Weights of a small mixture-of-experts language model, trained from scratch on English Wikipedia: 32 experts in each of 12 layers.
Below are experts of layer 3 (counted from 0) of a mixture-of-experts language model. Rows are named router (the router's row for the expert), gate (a neuron's input weights, with its number), up (a neuron's input weights, with its number) and show model dimensions 80-119. Each number is 128 + 24 x the weight over its row's rms, rounded and kept within 0 to 255. Numbers have three digits each.
After each expert's rows: "gets" lists some tokens that make up at least twice as much of what it gets as of all text; "mostly gets" lists some tokens that are sent to it at least half of the time. This comes from a sample of Wikipedia text that the model never trained on. Tokens count by the router's weight.

# expert 2
router:093128104125091125148138105121104120106158157166139091112177138111141145115153136133099140166124125113128110150108127120
gate0:134132130126157148129091105145087133137176090136114136123124115126111116093122174137120144104174140099157131107117153094
up0:147153106118132124130145158185091098127160100103152120112112098130115163103167125121150140081149153135115117136111131154
gate1:164122096160110124119130139135149160113139114152154128098123123108095091169135121127145131109138083152164137161143093089
up1:115148105117117166140123140090084120144128119127113131118145147153144147112151146138111155131109173105159109144120154105
gate2:134121129132107076125091157102169120115155132124099105145100125154178128117114128135160128147150128153101156153098115157
up2:171149156092113172105145090159151129133133133136129114153113120121130130123123138119108107126128091136116159135071160123
gate3:107124158113117147141138151110085132162158143153146142120165143140109140115152116116116125134194116111094136122149128137
up3:095131152110148094106112142100108126157168149168148141151142120128118127115148162101111146109187124111076100113128125147
gate4:146111084157116096120134123169115136143153133097119147129102074139122122166120118104138126112085135139133096090141119113
up4:176118138140131122144120155173126157139147131118122147128106140143120133149118138103095121094111100147118102117185125108
gate5:108096127108117132135143120114120120099103124139114123147136139133126136119161102116141136086122127113114107144144186100
up5:134136160153129163091122138129118134159140115100146144171130108150131147185094130168165113169115160157168165129086103131
gate6:138123194140111176122116120155121131127151122134173136145143133161105146129149115117131133149151140134112142099107143112
up6:152125108146091174126165148156140166083117099143177129096160155101134137094115099129174128161122110114142105126149115116
gate7:113148113124141144154105119103143153117091149127134114122094152107123121119128102135127158151097128141112127176099132139
up7:102125120133119099129114140089122133098135108114162084132114164137114047098145072145117149152081131114147128163106095182
gate8:132151174134124139136117127122132162165131150126123148128115110104081170142094099128120142180132104157158109120117122121
up8:127157100119090098177099091083112110135138154120100115136097170141147133130103091130096142115134133119110116126131117108
gate9:101157169100097102133140143190113133162101098147120125144127092139155148106127106152166138124174155134108099110105114142
up9:111116190123129120157146105174092113167123138157118122165137141115108151173131101159105154141172139099111127099141143090
gate10:118120150132106099091122123141084102134116159137092116130100090109178104132122157168099116169149114124124134145108157205
up10:125136109138125130106140122156126137130138141155179124134162172095131187088087095106120130143132165123133083134142106179
gate11:120149129120132149124136114138111115137155173156158107118109139086116167104120148149074159141113108151125169120169090121
up11:135095087129108108117138119104147168134112096121133115124155144156145121138143139115139108091137113131110094140095146115
gate12:129134096104130130115172140141173079118152134095124117120112099109117115144135103092117131120114110160190149065115107154
up12:122158103153144139108120111129109098104097131110100132118124158105096140121152130164106150140119110117097084146149134160
gate13:128157136137177109131221128089124160135131137120166148140147101120128173121155057133136106113201117138121116122180132142
up13:103132137149138128134188119065140089124141116182149115138132105121195147093154121104151155145165150116086132119174116119
gate14:177157168106129160138132123162129133110135119127147115101134168161091126052132098134116125143120113083111138115123109180
up14:089136098140152147117131119088157133136129153141134119161115101112118155143135124136176136124151131132107129163133171079
gate15:089148136162114105121146141116105107135138128140165134113125120094163143120091099124104115125125120132111099117107154139
up15:164133120078134178120112110155149100155154104086127142148086131163114146154131144131132115147141111148138131125110134133
gate16:104138134114183165151104120145120084122121101124154166116158136144121123103119128113158107099093098135125182102157151098
up16:153149147121101083150132126110172179119133151134094093152081123148153127148132154156121145181178132144157091151101112100
gate17:110130113116128128118121127128147139131103080076135132148095140131155132141158138124131101143151122087159127166119146162
up17:135111119130161158120128128104094172161122134169145164168160089137148105133128119177153118107143121154112138129164155096
gate18:173079113117129136134114117143125115093163158121123117151155124124168161139163164114114119120075148090122130146142133133
up18:121066132093131124099114104133176096138139147127147131154152122148124098100144116079160092118071138105134096105141067126
gate19:106150160115101161140114125086109093162154138137160126141143111119135127106113130129098131091133155145101123179150176120
up19:165113147128099143134164129168130153103154086072089151108123125120112130154117146174133130158164120109144134105110124105
gate20:099142141139117114124128139118155092107132091123054123162116155119153145162130099154136110156114118118099126144135169139
up20:093128111133126111154132127093154112103142111148055122159095091135210139115138130133154119170147162121128106118117117158
gate21:138099092118079117147118162076095148112130095146120132101087133124125157114157119152099098110141135118151172138127158184
up21:167142168103129137140084130099147141136134177119100120118092140134143143123159168100165104119130122160071081116132155081
gate22:120156108112154110178114151160149138128131135108100136125139123116130180099070162124162131119133146092112121128121118129
up22:130146106104131102157109173144112129102136173151146115138117107126127138083083159142114111109136104151125104150112144147
gate23:084112171179120120123135135107139143127149133149132079141137157140106049124134138121113117154091124168142141113103198112
up23:140101111105128164163122128132168132140114166121115103148123143121136083111139149121147131160117134149099151133096085038
gets: "000", "9", "8", "3", "7", "2"
mostly gets: "100", "000", " million", "500", "°N", "00"

# expert 16
router:139114092120066140104125118092088123136093138128098094179087152104135089086106127140114177161147105161077082185133134123
gate0:103104121137118157096096112099117167081101141153142158126181153132113119122150144134086113145114155085095112111152082146
up0:116119117158145103157165133128112132086155120141138133118151123124151125116125149151123141137137108103127137159182101103
gate1:149135116079105158108108121131156136150138129135081163146125125134129129175125130131105128128094127122175113147117160161
up1:105095143120144165093127154106119103112093132133112095122118138145143088120142139150127160147130108159101108117137086109
gate2:112108120164120084099115147111100172114143113139096137105123116144123108166132136177101112120150145117134112144133122142
up2:121129127133178135140134124122155092153124124128128130134143088108084156123151119168155142129148138122142144102107126128
gate3:127157107085153121078120122158130143128134157140133134094143168155101153158144160179087119155145139174144121119121189150
up3:114155136096144115151105106090093139131168142138122118130101151157128154194124154155122104158138143127128126115146159107
gate4:104179143110130071130113158131110078104144156104099142133102090117110156153137144155114153121132157129113127093061136155
up4:124160177107132129137128111155132116162118144136125125139124185108102108165134094138158141096109135082118129121131094192
gate5:104139133134140133105122142120136144158114119152122130077162139112134143148147134139158144141082165092149121091098130156
up5:113165132095140108137119121132162124110131107115104146138103106120141129123174088106128158112098174115133141126129112128
gate6:153150129176102182111125143124134168169115114129106108140119086152168137114127112076058137128090120118125125118136123127
up6:173139130101126130150163122139134109150149145150131133140136134113120161123081169068094126113082098140139124138119135178
gate7:135114156123101087187179138118089127069157145100128149115136128168103131127154165126095117143167123167162141156175154162
up7:099108128076151130089111173126115157141132099128090139124133131145157157112124144114140082104099122135084081123152138107
gate8:142154123151147124127120105165102103117140135178101100121128142161112128118189116120144133130061131127152129100155120169
up8:119147148129157095117131171076153160130147138117153121158138095137100149115116094081077118111155122122099111152091131117
gate9:166141122122124113148142145134163095124125130125098059092111111119116176175108088147115051120174109094129172106152140111
up9:139147151114124099161112136102151111082132173146093092094120161108114168132105137115110108143126145099129109107141152099
gate10:102158114155101123079102137119155134094101132135116091162138157168120118081123119140148106157100136129101114154066103122
up10:118090104085128109166127099135114179145159110113125139096085121161153160154102144135120126105190140137152114113170149149
gate11:095057108119070149108111113131121087087063125119152091145106186140141114137103146137117102145133147113129110156141174137
up11:177132073145112075165047111094082123080126109120105133173115139116144107146121131146119111138129123141112124166148154158
gate12:103140091140134112143091120095179116142162139157113112125098088131160134075115148134090138115113108104151140127110120095
up12:138166115163140096160086154159081127098151118144194135117119089155134121122140114130162115135126134124125139146150081088
gate13:132133097146204103158170154145102112104105157119149097119131117127139118114088118128136104100114119098128143109111124076
up13:128088106141146112163126125134075130137144132168077102143118165131160100133107139150163132099081117128140095126099113120
gate14:091160089136106149128126202137128142122112109103114130157096157156125113105072142110099143081126104137116118089120145137
up14:104127102151128148131120163116133089091099124125098134143125123114115122111109096133126110123124134135109129120106159148
gate15:144168154149148084160123125134090117112147134195100100146168120131155115130159120166176160132124145099108105119117150147
up15:072113109101094153147086105118149118137105198135095129145124132146148167098192145126108164137128109162123142135144133123
gate16:105124075108139129122100148084153145127110122108095148146116124141127150077141114135134107097172128143126133111117180101
up16:131170152102137103133128086138149130134182134150132083091158135120092092162169140160143149121113162090174131115117093160
gate17:137087158121180113116146191083135117118148151132097149135098112128144098140119091160126101171148110110108122139090185158
up17:147120121182118147176128137122112137081130176121149127141137124104143117100155086158106111169154128149143148106122141114
gate18:083114192114157149151134141121112121152096148108097128123155166085097150158146122117126111157096106098118139144110141126
up18:154161153103103104127100129135120109138190142133054151145093156087111154086107133158130206155117102122130121144118155132
gate19:112160094115175097150112085153131145118106099145093095136158102115136103113107131172100153191115151168124133147128152112
up19:128131140122114096141131120127109118135112111147151132139111129141143167129119103122150129123190129136121097129146174115
gate20:095127128096108114161146145140113116136096152137096108097127127091111179098145145151142139132108145183137115127082169145
up20:150163110079152135107147132107144126131120162142137091171111155098125134109115140134135147120113102169137105142142156124
gate21:139118099095111135097153110194147163138145095112152152136096119139141099123089117083096109144112114143145169121122138146
up21:167126102117117158115136113168168151157156125094169108106128130107167154117130115127125131113158086151127154116128104106
gate22:178130147115166136120151172113126154127150140113170092128146129080100137130131096102140162130119114120144162103105156130
up22:108131090077102127129148127157128139140126140130106165137141143139148098121127147114160101162126154108123119154123142137
gate23:146078120107125152113137126148131184138131113132187145156138080132169118151118099142132110134134089105137138132120160158
up23:140176180152132105109129144135095115095111100134136141119097145188144131106198147138116124109141120099130108106120147150
gets: ":", ";", " /", " –", "′", " -"
mostly gets: ":", " /", "′", " •", "°N", "″N"

# expert 28
router:128107064112120113147131139148184113101137166118097109123129180103145126165114153106134120128119136146135121147142116158
gate0:127114139116106116102080140171131127161154140143145159116089119139120138114140167164149101141183110055099132103088137144
up0:154139128129149090080160105135180133168149159142119129114096118144117127129125075126139166157162133126103163105130142143
gate1:122121098152092156123147121146117126110131140138125176106125126171139100144110090102129152104138124138188171114162149151
up1:157123083138089164148116127140165109115140139118086144124156109127146102130096122081093113101133104114146122107148139096
gate2:078083130112138106142161184115110117117141122109131100106148152145114127123107114175102132154105165123177177154099131110
up2:124110153149167143149135149116106111104127121135159100135164150123126140125144123172129094119111173122149176132136153133
gate3:113081141087112106128146140119149131137123126143190148072122158122117120123137106101149145155117167131155133111124142150
up3:130136096152117125157154141112141124082103136142139079072162140154137122125144123089136109114071067151153130157096119143
gate4:107143100129200106114139103144156116135144109144161135111145122118133127129106091082133151129078110139177120148124130152
up4:118114123143112126125116136137169132129116110150119110092114123113114109134124152116137153160123140156136158188123072187
gate5:090157086140112104122085169078126094103122112137164125118151152158164088100184183120101112115129147160136142154120171137
up5:110138090140110116123070162106146130106108114138109117120149131163136134125149150139123153115142165129128127153133135172
gate6:132133159133136098115134135116075152156113133101141137166150111091106112115093103123107141119154174119122102123118128068
up6:117125119127148110151150102071109136145122155100127106143146157088132100132103095078125124135143138082142152149106089136
gate7:119115120126093147124133159170139116117136117131102141135129141135195160158181155137142127134122113186128139134125125082
up7:126100127089075102092160151153151078162145121131118151165117172108135124169117131181151151144148162186147169116153107147
gate8:135064115134165108141128151149109101119109136131169122146180142149118177143166133122161099072099142162162148138105169158
up8:164149159136071130161114163147115137078135110136140166136181118143143084155131099130147104126157144147147141116108052159
gate9:192155123179129087098103134100160124120125118130136111107118076131137156119140153130085157107102173106134104122127112144
up9:130134132142120135111089122095160123127110110108097131106152140184092160141151149161112117101070179149141132072138096140
gate10:105105154132149133091119127091140116111131135106144148130104130105151120111147117173133113128101179134129148128090129139
up10:093135138165133122117146145109160127142168165131103168156117134150143092099102117117074131125140153082081114156096133134
gate11:158112118120131141135147116131131131072106131127077117143139106153209102112190128111114135137117119174103164102115136120
up11:108117156126152092130127096086089127183156122128110152143072119156079145120104083155113134135118149088145086067161139126
gate12:128157126142116105153107163136073138111106124132131133143112090119160095157100161127152109097148128142108151154126147154
up12:105111140127098152136122088090136116166150111115126146118153124126102104113160135110087152158104143113154118129155111094
gate13:136126163107121126159093136175154108071107141141131121134116100095152128159057098087107132122153145098115127124131125161
up13:184121135126086125150158138157100100134133133134146100150162112132114128135051106169093112147172103094121114198122144105
gate14:120113122121111119108144102129171131172115116153108153134110137124162155137143148134135128127136194118154149134141110120
up14:134133108157100133138077104127112077085103107103101105135129144141098096134174131121151126121133109192105112130115106137
gate15:107086138115110131104162130088141159144129103119109128159152093121140140111154113128131137141140134133099150113127140133
up15:158130163077102146081100072133083093122150133079111141155134140112145077175141141137147115181136116121116089140097102110
gate16:133087144136126157135125104121098130151126119150090101133118139118157147111215163121130131167156118168112124129151142117
up16:144079126130121147085131148103119116156106139148105057136134167105158129148139127108093091197128132146101102144126133116
gate17:132125099095079104168055132191110083089160129148145110119154135138134109128150130117159121175144122139156138140136151155
up17:120106145121162131126166133098150168157116134124168109148110099151100131125149142163135146117106109145121137149118131141
gate18:142108117119104193136106153137110156080128127122133102111125112150161151119183179114108141129081109127136155152133104111
up18:138101126131108120112157103147104133078125118084127113157128132113134095127184190133099161124137124098182133161142116092
gate19:163126100128152116132129114123107088100098130143149161151128119096154133100120151141128154074154114128127134104112118116
up19:103140098147146181122114166113117117116121101141147131137159123126145134098122140128094154144126110120091149133097104115
gate20:146118134103124115127104132183084128162144138170152184138121123127138123120108125104161114140174164140160150121117117109
up20:121131088096100113129090134146129133128127143159150119123132128118165111162120135115139129121151166174146117088135097148
gate21:134111114128120102135113170164132143127145164120105130084142171123129159120079104104158131115141130117114098101120168140
up21:115117107136142124146117146126131122081106129140169109134141163125119105119149147138126099124068103133182163170126117158
gate22:148137142151084167113114137122144178113126151126126101087152148111082087151154141125100102135156125098142110178124129115
up22:104109104154157135099153155140129131175125101119115099148119123138141120162160152099108153150098110195108131131124112142
gate23:136137164139170149096092131143126139116133114096143156131098119127148090117141100111123173163106120086128114119083159127
up23:183127139112134119143140179152138090123135124101128110123155190129151091127151121088145146171069109105152128121122181155
gets: ".", ";", ").", ".\n\n", ":", "\"."
mostly gets: ").", "\".", ".\"", ".\n\n", "!", "."

# expert 10
router:149128098087133114170106098144154128103133135149088096140157098119134142141212137123175124128126157129103135135118104134
gate0:137147140142110213124133106117120139115091133174126110144136158148121151094144106133102130162122159158142152153129133169
up0:146133170153117151112116132114135143096123130153125127173141170099126141112140113131110123149071150096109144133074132147
gate1:115174121103143130164130133087160149102122157109126110091140113101140093144088123110160138142119139130117109178113151129
up1:145166139146129110131163122087154129151154182120114089119134082092155131150101085090132137131133130131131108176126176133
gate2:133121124132157082122082133091107122113163119113097147134133130122145124092135132137087120116094160118133140076119160148
up2:106127057125098125113099083116131130133125118123102145156128148114106100113144107151132140119111164092103109126127161120
gate3:133117161138109139113134137203120107108095120140126155117134085118119123110128135123133118083091122123140141103147107118
up3:118148088161123103135167135101097117166147120108145094111116167133088142144100110131134117152163137128127152129111133135
gate4:107111113124124145147148105119167133124158116131118120136140104145123130122139131107142158157126130089104087186169136137
up4:129118133126144134113145137070146118135112109092108124142132132136136157121154155124149116105108124129122170123130125148
gate5:120132117121128096104120110102149163115141133128125104150137107102146137087130145125103153161156138162120155126081153135
up5:126130136140115144096181116157078093120122111139167131115104176135129110145099129170144122106143100080136129116147090109
gate6:125106126115150117114122131138108086174133149116142153117129114132116129110107139091121135147166125139122130091144088165
up6:120130119118118123172122148154156148154130127099121117159120089094105103148130111108136141083136080144141088184092157161
gate7:125134097131157109165153131129114142140150161139084108109129136152098128107137150116120127092153150129134110128182161147
up7:136117111123135113095100128140126103138103099118142128146120083128135158131150117174133140130113090174090103121090185078
gate8:120117096096167116116106130122172144143090134107116125140107125125156135079126118147149133117133150168125092102087127084
up8:103131151116130126136141114110136123131155125126138167102151164127107120182116129122156111166112114118124131148150157143
gate9:122135137133118132129127112113144152110143127111102087118167190090139086115130099099148129158095178106112140107085117139
up9:130170129147163139135114119101121148131129144147148100081150125150127145099105136131135158136113154141144153123095116128
gate10:116141158151154153111109125101084121161142132183140166096148124191114107150127102132184126116099171126121132144123101128
up10:121091139163117142125180144126105127125119094104101137112110102129158146139094120102090129114139113159126151094167154123
gate11:122125130144150139125125123126128118101162136118144114127136081115152143091117115125112122123157174114148133131134177192
up11:155124146118107103081147130129110105154112133144114134171085129122120132170133119110121112118128073119151130065127134083
gate12:141100122133125152148113156158077127151044124157097116088094165108159119170106122069161131173137117169116123085120117121
up12:155134149154142085145183113095129134158151169142150145126131080143140131099131103130080143121130110099118142120115129143
gate13:143108160102115157159115101132172149112106103134138164148122176149118141095146098084127101114153116113099115120159120074
up13:135147148133164108136163136121107103132116150143089126117127083090134142145117100142138157113140116104185164123110119130
gate14:080112188153123156082131147102137103130133124140106138134087134142074103118181145132143123112094089133113143166125118147
up14:142103080136085148133095105093129179123109130140120139093117095121148160125100138153117121113150125126165140124142162074
gate15:113128074143159177117138158158126148077115094081170146133124173135158115108149125128122122162134153122140138122154158178
up15:145132183124113108138126132130139155144152136186096134146113102150137114186099124125106116086168100130130156073121085097
gate16:116124146143063147152094127093098154129130125165111108113126110147120145080113122077105105129141099158086106149115117091
up16:164147191151139129153177135131111116131108124087131160139110089133154152165146109163135100128118150108140144085114150118
gate17:185117116148165144172151125111103111120171150137084111120133068116167127104145148123103144121097122109138150112171134151
up17:144113093119163145134099110102180076102150124067093133090116140132123122106126137115105104160101138159139136180130118179
gate18:112110132110123197128158142148131149134113117130093115115131118150129116145143137118102106153126137113130091136151155138
up18:148123169127134178146122130161130149160134163142099120163153092109142112131132135135107144138124166127110119092099157122
gate19:101122148115096146104142103109109102094127105127138128107146158126130089111146092151111138106105165071131151158100149107
up19:158119095142139135122100130137131185107144114125139135109099122113104127161161161119154128101128086151128135084105106141
gate20:147129166124092099162139120111125130070155163103130106120127158064160117097173154129118122159133129123135138131140118084
up20:123134112133120160112113121145128089170081138112097120159102077129126158128104151125157149141130153146101092111160123111
gate21:130086137126084087165111120106140161120113136115151105137106115115150118175161131084101109119164149133107160132174096159
up21:076089105140079115111113138159105111139102102138101161130125180140156056135130114162147098094133112083123150141159087143
gate22:136140082117143115128121116154160088171140101075128122123118126101108142134129130126167144119190090144111134167138146190
up22:128125175129143105124073119138117167094135128171116122162084118132130119152113109174100155116124161120115107075106150097
gate23:128079118141116112097132138167113125129102104147118145139116138123132146128135141156110155122080108156140086122122171122
up23:083088136125129103131147117165095178136148143120091132163128136102118107148160166168114114149133157126112112156127174151
gets: "1", "2", "3", "0", "4", "6"
mostly gets: "10", "18", "17", "20", "21", "11"

# expert 13
router:132117126108127119151090092099103142128143160201129093169150111111120112128131153161075176149115175129105062094153167131
gate0:116096148185099099158118150124103163114120062126093126105098152143119147124118089136143098122102116123107119095093125142
up0:132137134134126113122093098116157124135135110128137138111096156092111130125141119139097120160106133105118101122074135107
gate1:153099127138092096171109159108111096154133120128109132150098178131135090151083132116123117127115153143098131103108128096
up1:120147097101120143141162131094136152119125111113097132133146111129125160107175125105149123111164125142151134152162065174
gate2:096126178146065103142163144140147107137155135150136129119123119144164142135158147133140125137122163127164128149129111151
up2:124126099147127093117083123082173123148162147145110130152118148111135158123161113107110122082116146100089112124145083053
gate3:126105104134120107110136138142144112112117110121157112129080120130114152149188119144132155136148146115147119124123099112
up3:107104057108165124088107115094114118114113110169141099150087088082115112122118136146145162105123137138178107115120112132
gate4:138112101122134108143123098158124119111159123125067114159160114115154071137136131121123157154135151124127135112175167150
up4:137115107153129107118166156144159081122155121144145093117131103122125165151101116166123111082118139134124120122135181142
gate5:117103137127080118125135127117111128133100099124130123108133116163116129064103117108136126131089141132158162134121126094
up5:105142159151134156126084136139154131101111116143144121131117150111106157157142112150071126158125137092078121145099145156
gate6:135116152167094138156092141115084171136147130127131090136114115122157168158135106111136148164096127147148139063112131145
up6:159133134141075110164139135095138166145166128127095127141155118103138147171123130133125147181110131149114117101141082167
gate7:143109154133131152090118112125117124195128117112117132116075136101087141100102132115139119100122111116196145122091116151
up7:127100157123137138088154148121113173164121134111105139124158127110118119084122135104139114089112094160113131124179119098
gate8:150102096118137139112132112141135079085139165137146149144095133149133143119152157103117168121153160133142148125103130144
up8:110177164138090124113124130100124148168092131133148123112162108130123120094097126109144083161143118165122148148104123157
gate9:112120123145109148145171160139083132106085098162115141145159132130097114090077104114123136151153135136117140118123124130
up9:130131169141119100138076108128173126141181111117071159142127097122182143167163152143139120084133130157145113129156102107
gate10:155108149138102139139141155127154141136130129090109089105091128173131095121134137119131146111137126095123153166112164135
up10:086203129147148140127084122129143152118088132146112127113120174159124181100096130126143168119137100176113119140100091129
gate11:133111130180084129128116104088114119133093157127127105113140148150081117093129117093103164103090128114132140111136042145
up11:121153119125113166103130154162132118109162080111137123162129120127133111137118121121129123116112103161125127119101184138
gate12:117141112100099098150112125114099162150105133121111111142153104160119133104132131119094117094138116175196122163155153143
up12:154114156154127162153161164117125159117139135136133139103102110100131132171104126142117120156135134107095150102131146093
gate13:078133119140137120146126137095088154123116156134114122131120159113145102179110091118127092149110127117148101150137148076
up13:174113194170087116159154122118127130081149109114142153129124109120148118136134157157118130148155131154085143076151133126
gate14:133137156169124162139129110079117120127122128110154134141180125156163120108169112150121146126111126101115145157076108111
up14:136135157160118082147111126133087120098146140147140092167165121108092113087083167097122125113131138119141147126175104194
gate15:116114091111148168109134145145177102146121153108108133097096105130111107092160104085134131115151162113163152138092119133
up15:103099106153150151134136118154141128118131133096100151118137132138097114152118075107140131127118139103126123166079124117
gate16:187150093099168114124157129146133102127105141111106140142115134139150149151095123126126147145126115157140163140144152101
up16:122105177105123168131126139167122114124114128095141164114115111130170104121156113113158149120119095118159130142126107057
gate17:129162135122100100128135125087134172164165107131066097131102148133172082133181122118136119124092152103132113104116174144
up17:152100169160089125117125161116125148180134109137063096138085132128109085149148111110132155121120131116139082088140158148
gate18:084114159180098158125115143097149114150069125122141137146122126117163151111107111111117101137131116170158149135113164142
up18:178123137107150164129133158135189135157128124104099154101159139131081181161148142136125124127136099106108150130134144132
gate19:145147147134129128143115102143148134144130121122146119121153136131074104145093129100133120158143140100136124127141117113
up19:154099082098111141083088146128079166096098140112111138117084105102172097131155116127133136112146130121123131119122105117
gate20:112149146136112103123073100074085135080104109124149116107141130167116095075071147073115106103116149122140135116123109120
up20:166134117146106117143189125126148145141116145116151147138153135119107123161108088114133133170117123096096146120135132121
gate21:147126131147120131098130152129150104165109136137124145157132137139143115173106119116110102115085150130145154110111180182
up21:105132165150151113156100117153164113116145119127127143121124124158099152102174128109157140140115146114180123126154143115
gate22:127161120101135138131123123108114118146112141144076144138136125099156115112096133138117139164158161188126109109167165181
up22:101074120130155159162191139141101076164072138139092159112140140134145118091117108159123117104098127150148138092137122117
gate23:139124142150162103114119127118107141108134041111116137122144129140116102110154128130149145133126145112114103130119160100
up23:115141128119108134129140129166119090133125169117145120122087132133154154142141107121107140110175157128140171152135088162
gets: "201", "200", "199", "202", "198", "197"
mostly gets: "201", "200", "202", "199", "198", "197"

# expert 24
router:113140102097138148151136143075097137066128123124133140116145130126154168106100124145131113135120128148104099157124129124
gate0:110084069159124091142140152137086096106116102129129141175124167139112146164125109124151128105119124137150124147089145172
up0:122145116124118115125114182088161124118122067154137109114115081187109123161107110111149135122138101125115144125164167141
gate1:139082124152139150123116142132092136121125146124136122126126141123149092142073132133069167137140134099133143122145113154
up1:133121125102114122098122131115131088134086111094106138122121141157094127116117163150153108154125114164118119162136165153
gate2:102104147140118119178124109127145104146093115120110146134126133158148089106107121136122145142081140109137132126114130134
up2:127128173113163101085145110113150155142102130132153114108136117131109108162144122143109081152153090125138128109142130179
gate3:122123078142122140140138089151111095137108097135151179142146123161139117137122146127145096101135190130141185129128126152
up3:144081113109158153121131132124115158101112139120093105111131145125112111140143150115144124154107128139132110192152128181
gate4:142129141146080131144130119121118160107111129122144124086119071146164139140112121140117092129130108105120168074109145160
up4:156072178137123143149066128133090123143094158086091145135115152145145129126115156108147135126123134105133148127143129127
gate5:097108115111113159144103145138097145110136113169117137166126148157134107151105141119126095134171135140149150143102126116
up5:077147147153121098115108173155136100177104102153098131105161088128102147094142109101157086085127126135141132116140197143
gate6:152125118177138084079121110119106107167136107125118138133112146133146142141158141103122111095113150139085063148174139129
up6:132167124141143088138140108146085122136138138151095115141141141123130142120117129124115090104113119139147160118122099131
gate7:143139116155111152092117133126144124105157114125139155157121155127157110149111115116187134084140155141092101136168085119
up7:101115120122114183161138150124141127111173136076145126091114151108123141109095113141145094099124083175124146135110123121
gate8:141130149147140130081116111137147133167119149165098135122146091186111143133178124110160116132141178136088133136191115144
up8:104125101146105135080085143126149137152134130107108153161118140150145144141123104118139126158113171115093104125157140089
gate9:076121129128144156124112126109127088130128084127133109089098140157126115130148082143130080153153148129106083104104133142
up9:147144113116129128133156132119149140128101088156127166211120128138189174151059118085120148097088119130152151130158138142
gate10:130116147136114127111097115146110125147137104156150130141124155155150141142154131119154099105151104189130133152144105113
up10:138131144131133119126052121167204133122122151100123123134101091115171174126141112169095188149157117163105129121150154110
gate11:104103124120168110128141205143151141114143130131175137105159115115135106121141145120159152120154131131120122140158139145
up11:115137165134140101143133124088149103105167130101107117106114151090093133184117099136151128140162135133112087158163164152
gate12:087139151119139131121111167151109110145111097129098162120109142170150063115141085124137123110088118131152176169142160102
up12:114129103130148143133164111120103166097135105110135107116124148096129149169111132128130130124148127127169131125121095150
gate13:125152149132141139127106190118141100124090114134149118149140135111135115092102131100158112091152138199162121156140151124
up13:119155170140149104104126171115150143119125131129142155103128119103138125134093159105139140128175116161136142153154148142
gate14:141109128135135123160115143098106135143126120154134149137082122148171129105150135132165141140162125144184152125107142146
up14:101168140137101134119099139128163122107109133106144127131128124162117109157129128096120132146137151161131094159111118100
gate15:121133079139116134167140158122169111107166145160103141133084184142168165109086145097123115155114135119106110148118114120
up15:159089149119137129158133115098140134123163144158116116120125134111089157116144157101143147116157133131113181104143147136
gate16:122106112178112144176103108089129118137119139118123135135131146146137133102149101147121120143129155104142155102136120108
up16:154114125088095161126172142126182137115113122120168129134135117125117117100131136128094168139125108149100126139171170149
gate17:095114113172116104110134132117134113124135096169133141158099124146116118134163118122145103104132101110162145106107120151
up17:163153133135123141119144130114128138105129157167132116074173097121132072110176120123166111144057130131096117167117134144
gate18:120125113144077122129109097176126100125119096142171156113117113157136166151132077094099142120104135147130073118081158151
up18:104120092095107103102107118191150145134101079081125172105138162112127180108083100082173132168141144088142103121138152127
gate19:096109114142094118130126133124122087141118139094130119143137135139106116130119101168146117110146126108096199160128144123
up19:074126119127119112087179165133136138155123138088108145121137099143164162134096119139102134098087083150111142129154107087
gate20:112155098132096122097129135145091098109108085096085117138113132103134120126139089086158134088139099150123131114141140134
up20:142138140133114127122119173115154132133145103147206166092158081152142123154124124124125129135089088107091090140140095107
gate21:107102155131127118127152184158082122115121132149105134134127133168088114129157142130129107126088150118141146155164120110
up21:105140090128150103098131097162152130178110161087141135182140117098138151130094153112166128137155134145112134081110122110
gate22:114149117146077157109124148119136130140113111087111084120143123163132139115117115141095144102101116151156152142128104113
up22:100101133124123133072142174117146113116145154104114148127097127183113128126119136123111126143151135157114104120144157098
gate23:131109149110133139128126123104093104103143119114146147125114121129103137150127092125084163155131107134098141145106143137
up23:119156095126109084155154109119117155164153132143087132117133138136137153144128113125080139138157110116152088138143128149
gets: "'", "ch", "h", "ach", "s", "'s"
mostly gets: "'", "'s", "ach", "ch", "',", "ich"